From a checkpoint of a small mixture-of-experts model trained on Wikipedia: 62.5M parameters.
Below are experts of layer 9 (counted from 0) of a mixture-of-experts language model. Rows are named router (the router's row for the expert), up (a neuron's input weights, with its number) and show model dimensions 0-255. Each number is 500 + 50 x the weight over its row's rms, rounded and kept within 0 to 999. Numbers have three digits each.
After each expert's rows: a language model's description of what the expert responds to. This comes from a sample of Wikipedia text that the model never trained on.

# expert 1
router:491393570517447501568444506474524509531544533446520444459485467444477452590552447625455610455614600527581505484537417570446493462494510475592513532506543468617458441510448443520422519473496520512419501525492502405533549553466511507484510455562453519532485423504510540601468513473520438535496517494412380513456496577485416491481430463522547466429510527574508446516503428529463501502459522415504495513545503485482549453539552473545504418603524441502454584473566488568420528489515522484513530436411530487488359392492567458555529493477511500658537503578518423404517557431582481559490546493465456560474490560487532453464582389500552581437491580490440473393476492501482496514486453447442473487566504511517487443567461506457457491557458529454556509485449571520481542506462549
up0:529416533456454498577474540554549505486549543511533478562438521585479473437458457465382537507528447585515445489471458567450531581552510449526536477567521457535576444457454479544475524451537560596531469543563479497473467551509457493517469462568428543447457527589521547463477409506545602571530579426502456539487465571536485549517515488523445475450645536527537454530453466485456506548460524500546469502488468546429395439448571523559470537473550533549423410504565454428554567500535507524577511532462496476460486467591454454479487450467614540472470538535367441523492487403567516454498497471505490420430553488505424482589465529579539434448501556491475452558486468556599526518399449542518505562545515515512437523425538520566520510561498485545568490467514489345474658462453530
It responds to: Romance-language word pieces

# expert 19
router:486597513539497546502453530494514506421534494485495503508521438451429453517593526475397540478596465500536509488456448539421544453500470521519525585572540566611562449484414467468515469474553538396465543565502511454517486611453548568503420523439501498412488490493533533458520556471542519479490457500464474533453573522497385436458499474522481470540425468545523512542481488551546503484535463508542491587530529562498471488508401425574523554456546444438499459483545594486448530456459517485540563462463518539390516408481431501628518478589560509472592446619488420523493482465578462452359551623459559516564377371561501540544576400514471511464426472560463543443472498443566535564471506473403492450527531516415519505462571501496492502440430464498519541484505524483546475568499533
up17:546491555477551512587518547566460481608488473525531450492552468462411524531482474507515424470531531482536480511485650528627565508574464562543554524504565494543456464486436504442565496451400516445396475441503531434548406475532460520435504505427440549520521466481550479446521495404485544472479513447580504499511480502449516459525534470475564465532425516466536555602479443483495528429562498482425470503555468601528523484389558380493513534561480489396340503425537561510475456515529598521493532539489463607573659389561428602484572540460508486502437470501438448467508501503472508528457441463457547428528430486545456518449431507497576458441483412485520470501526525519495495492444495417531533437538470531464469497526554551528505474519527521412508526474473439468530614577511456
It responds to: P-initial word pieces

# expert 50
router:511476485453416468525450518506502518446596558573533646550478487430492421538560574478503524484467490482540530459532419514448455624491485467499556561533501496457519466432512405492518520455554511404516516534489547419551505517562459493550415499464437456521442441452498490498504559421488515490587494455464479441508540494565491431487424410553541518495444535589500418539526447536550484569492460444560483515464505621518492449528508458529529436466606494516540589570467417415529498512416439466492527512480530501456484420431579530477560470521493493442610454560403540439414582516549317436448552509505488578496487490557547521543570480427456531458473548509449555543443476417467491551470536480448474496549529513454538504516419556538384555471431506487557512589497515572509575571517542
up0:485511532548454555548475459480503440561504554515538475548436465434526495533519551477486533494470421422430427507465480462452490507480528571421443472573466560505541477609415537510474518500519539481571467583431573477497488590586445521476509520482486514562528513505499499493490481439556626429428471399512373517585451531415516446422461421432478560571510481477433455485474474516475564449466556427493466551501581619532468422502492485523370439434574479491648593465439555433480508444511508416487583500554548449492504546547503555533546621488567401543551479481605408511546489495421517470466528519406513521498495531568464448551545505539484488487438483530416471480548523514522392485465515585542526555499505449402503508536552470518506583529510489545577555457506531437520503427527493
It responds to: Word-initial prefix pieces

# expert 44
router:456463500444474495587461554444472578513420470518548568562563368543418419518522477498586613421510543526475510525469526568434481543474611439576517520543540410508498508440447489498447572487506520456480609612433564543559429484538427534537489522590526513556430490474499499505470541433446502471483560496506351453488512452482504463494486495596450476482402569502505449500486506545491573512523521480566478454424541563473473565418586475501530436429550422459500524498635546535444419445468514492504475414424502535476448506492523481538493531560519426604620402526499428455468444413483410440443491523454466551488455471528560530492481545456471521450419533485450579553448492410452551496469588428530558494529542429465527456517544527534512524534433495477522520462525547514515522522486559
up0:524477546491492465461450419446544413435470558437507547553506478618462546528524503552462524425535448493498517476494510518425543521534468524497484531532500512534452484497512470403494519458544485558491500548457562479403516338469470542508509559613466550436487473475584551484518622503478498456530483463494517509491570485451469475503552425503448483453560451441433518515580498536524632575582524509508547484445463493466658409573504517433490540564572503470536444471518464564415566524485592444526582579536428538440535525509548509574437537510419531451552429501526398413561464433532452493510537440554526441450561466446494463487497540449404512597427537482496550531435474543539462485528536503492462570559549535524583491518519410505559489521532457429508542404588560472528625488543568
It responds to: Officeholder and organization nouns

# expert 49
router:463452398516505435493505589497394501481503469458466490496545425476465441526523478520490691515532576506554535418498522494506632494445424466472522523524510438517444418503435436469475507431402528531421517510464480520554612548485509579511498437521523474495400515423500483553512557430466562483486482473430472510421596493516508481545441408476474465548475617502526481519531545455537568473459432503523518559535505516482467559410556465502473593557513492507452488416557531475489492508480439440505635447453529497409469477542491457505551444486533460627594356465537423513470516463462510543482536564431583559572461516503541528497617507501427413475449470448470489578441477479575548524534544462500581543570565495483561523492516545487558497425548520425574508530531522510494460551485552
up0:492540508575507493476483526546415508465603407582494549468487564499490447573539518423498602536503530470382436412496485503526478451487411432558539568423436440495564465510556400546422439550523406595510578480453420440482443593413501473508542543474549547603491512488495404414508449509572516524493496530481505494473468534462574529547443548479526540572412457469432436471508487511568550438550498482540504572563509490527490564494515498557462524551552496546558524474499515483495506488506457498525511568539544447498473389541415555425445493521496510503484526507474482455493479567481619528524579483393514550467455471478449421552494468536451548403561391534424510517426483386574481512491496593553558478517548483552429492481532408569556512473527613444516475561416509582489494547482551
It responds to: Periods and clause ends

# expert 48
router:447495506444572563531418490568447518410508503519429481508515502451452467488519482420521486501536535516539477502457458545417599412445477454603504541448473482521569474451459454422479621448458483475443553526500558428540499519575421466613530487554575447565494521541440497457488457539515574514597532534525481392312502449506447474500345447563529480485468493503546537504499444540534516459510454487516428553464536610488501470496563447515513551545587470466515548479536470513523431453548492457490489389420507505421479509462602447524583514579523486504552533611559501452416502533500474479502593564498480621529466487472444518459571465494493494461462482471455462508507516462562581501414501413434529597524536520434550552525458494456442451422502491509533595514556574492555549552517526
up2:530557466482520504455497468558456599571597452443405554561564529457467451464578462470446456427356502505492511582430456439487533504513481427477483567413479565528478502473518544418511519481566539490445514431504497502557423411441548448485521545516541499622456435509514459480441506612558535574550474497618525489431501560455422478475466540507481442456517495523481501516511481568493464456480539475442567481529443528488578470543500513542512530409476474396478492441460395515481508476491514577517449470435568399470524568511665500574456554524551443434483488512537454475391452510503509461587531539513545485520496547522474548546530560529485527465460420550532599521531567593490429462495518530531518618604499608520474473524499523568496468479554545497428512496437554414583474436469541
It responds to: Chemistry and biology terms

# expert 41
router:453521500546422488485489510483481475483602517497487476400524424523472541503563594543525577513525526482602547439484369446477605443522523497559522551539534517572577455478460451480532495441474521409478540534553496434566521525617438524485539559455564508499500516554474480566470592497487527532506471495525559498505522499484438491498449452523467481479479364554508515510466481523484445490491527474418453606481543495466419492513472341537435605473560471342481496478553523472454425505467518476504564513510471553423468504501475498530573369445542500523643467528526382473491426505506424563443527584434603509491457489546540552581464437500499515482419441476476478468463436446547479505563572497427525488549555506431610486500528541499570495457420521506513514504461446567509448562536603
up19:433521522539466472453482485503499410509574402496481480492581403535534502489529503518508492551503436534607479411468421546427486516440468504517463445511540450620484469561459388462533544506528530529432566454481487482483522538460453429521487500536560495423457542517534458424488475504424559589608518445597454478457481430484503399458527474503454407554478506518536607470417556533532514430540559459573487443508599472555449504534448498543524473490493532515502459449529546531618466460543563519644506514534523487427456513521485405454406541521476421431561486447507509528493465570550479537513511555514419565565506461560455509534346519526477548560605429518497549509481519444512513426478481584513557571550473560370394534439616544470518483461497454546519487531444492469514502531527534
It responds to: Word-initial consonant letters

# expert 34
router:501441540474477556609518542485451528589481546499563472575535425478465485583608501456530514542516504486461461474505430561439482507353370445525494557453520519449566429465427502394468486487405465519469543552425486433537473517560501449587498501536474514455472531469450456504574558487490506517634505510470457429416577507520461473597448484565527432457439485509531461574551506489525557378533480498557427418510473546552506439518565334536491467547478483464467572468532416518556434478482572440467568430436551451519454488493553483549537515483502466584494477559489428516517525557547542551476526521495491544591468504480464580444462440532599491458459528478415498429537411482516618545436528465500506505499609542417430451460516553549506492471457473424532504486550496547520556509454474
up2:531409469603567420562511530522512539584547507520525537596554453449465498562524536433520597565541503515442467525479436454475555558469551543483508519471450413560536491553490512524460449456490422518510561455432550545482531488478558497492452459460529512518530608440522500421430473578470530512485510551474514557464557517469507471548425549534493519453481496428505551528502495563520457453510535511462458465522471516510486508576464466578497565423558554492546428438621519401457488542540477493445495510508477603442527478508480559454405506516467541455516537455434478491473592617513691414444481458502537495437464566437506487485485608567509569506398491531425465400354529440466509518581489532522447568386498480401506534492503442576496475584568535495530487506486483613525497576499456
It responds to: Asteroid tables, event verbs

# expert 7
router:470511560540404479498467503505437478518545517485507633503486474467451458534535487416474541501504455524534565484570494494495535572578504483549461524558502558510595417519452501541477515487517510569445580498468492414489479515348543463467513488511522488546417387528481482474560611507459467508599433398439509496460481542494526472482553447481530467558459457545560465583486440502547481574486460477561388487446497582451401473550519406541643499442557515503448493483616533488498550509485506438559567422462516465476536444510577444590516463569525409470630475526547487583511463430485435472472535621462478513514481529578527539547520560475506517580461622447453470553423509428622552470507474408423510527471527568450486503522564485519480525526444522469475504543522398509495438526478497
up0:538446466530456519520484506498546487498591434414393472446524536476487516542626506472529448508617390513555586512520543467476519494448496511533505549476441498486467495433503500504433476527502534473592476490497466497514444477498481573500474476513465564555516510467564421517697559462428495462531513402524478529503395491504447520538566583455487507606524527555457454483431508404519486510475526470502477510502540470488482527599488461489590471440630551536507506448519602509477535528491580518555517489489506530452487522519447449559508424469562507479454544531496432431509517387510579489482582481516471495463618473549515479523607545475559434412493560527578618432414578485429527449457543514430441555514510527519508517546401605519506408523596548487429468494465453516478508606429454
It responds to: F and f pieces

# expert 10
router:457452513526561448552408559478504512406529436534434484465485471514423447585526459515511589432482479570485512482485399513526540524532544474589504537515591443529446435421477524472460465442510479539457588571538516417547458566492532437589437370491539456500505493545382522476532529445502476496509566422559360497547562469417521390527528492513474429519544563462566482506540506455546539539431494568452423518554484562421465516484538423579519529493483446556527569457487455512447531485503458497529563533457484450455454536528511443506576445502473493510494409562561492446527547397646510435487539518417526530453470511577490532455558504501559507482437608443477475445531409426490534534477580471501517625488539425510547540592465569526512464532415479451574526578550560493475508520504504
up0:483429562438479472526484545574414510481505468573428519467565532543513449520489429461575451516500622553383516534503553532495495549535501506521542535461497441494561467527525515528441446542570550470463423540564516432545478479524541441430518503529391503453571552466599474509473415464449467502458564516454389528538554439510563533584480499528561486554516517489483507538494428379433459563540430455483462472525425506460416446504543491540557466564465533457473518520468437512437567497552441519473621464440479477477539576599481559484477439470560513524516502539452450520444530408601454454426546508449534487504560527538453502496572445533506407508452520591428437544603511480546484496599442535548448601482512429548427513502482630578549506482435581468492556500586567451481483441499596
It responds to: Vowel-heavy foreign name pieces

# expert 55
router:413524560497552462612436548479537551504530514468493466576521444517416452461541500487549484422563567505440477531517524535466593552420557479638483553463536497628581486459498423481539510431481467440421629590460579428483463432505548466524487503603497533511513494438421452479520545496502527446475509454556427501476535422498501441489421454556463504546558572428487435495439491542488642490493467537423455529511474581459500448465520412482520501439570464470465561443527478463509467394465445444486544476397559542419417528460570506489512493539470406501548457565565534474509531538490439502399553556430508528578496453461496559511527523439437479497464504473457525547446472448600514482426538528527487561527509503451453586577518575535437521415465538403578569509497485537474552507491529
up2:457422575380486460495534487469530556551502556554437495489559490553481540485531359429488567422492558421525541433518506504538593496490467530509504487508457564578567495474487546421448516515427601506460490639494537490510481508537576498553474451468480478469534465503442588460428464431522528532438426558437476455554476420456497497484426440509527446598457528463501480560421566550509535532415519574500474505478510605597496523499470505452529539520493516550522550521499539544558446488493479524433461400454504512544426572489460525509564489551465404407486546572501521438566629551536528485479466507530574595511545534582507625460487485483453511486534407512529437409558479474506484516500430496453411493577452519439554610547564546532495507451402536554582581480474541418506529499488565
It responds to: Common noun stems

# expert 58
router:439475473551467526617429536554496582460527511431512572542463482469421321507569507512462496418506552527560568521447433490503522498455488490517495510478567540559591452494555502485480553457455475525438499554531529461489543598543490461550499499613425475520435438540466490476481555491510454528477514541445462471474452503564423513556452526577444468417481516507546445462511466577452488500523502461469471443488472545528500488464598410504530408434399568571461556429459454523471436431492505468505543493538531593427423442398435402517556518564478531543570486625483511454454511432518453601503530500477413543536561452552546505529544484477469485538431519485459468513453541478588493549424637511404545527574490563388512531548434485446449470498432537464447444477477545443541510600497513
up0:464530492518542509523540611497539572424499507489448512495555462511510513497565459491467501562505557559512503493477528486489535506424457501616538484429526463508570546512527469501569532594553528558397558432524478387551359587415515467543493489463511539509562542570474530447499564550483569544539594540433536631486464520393519483537500544456443487469538407573565519530459533519530399549444425529514546518455557512545554529545491463490514588448526595496530408521487478452580458481555562515620490461484501516487581403542489459495471505421524519476447566518448478495477548493463520489466410575409543539534474451561599541449520482419531462409488427502532478598564479499487505520448472514431504498420484476489446565477555543467520518570532435471396496437462474618444383540559541
It responds to: Latinate word stems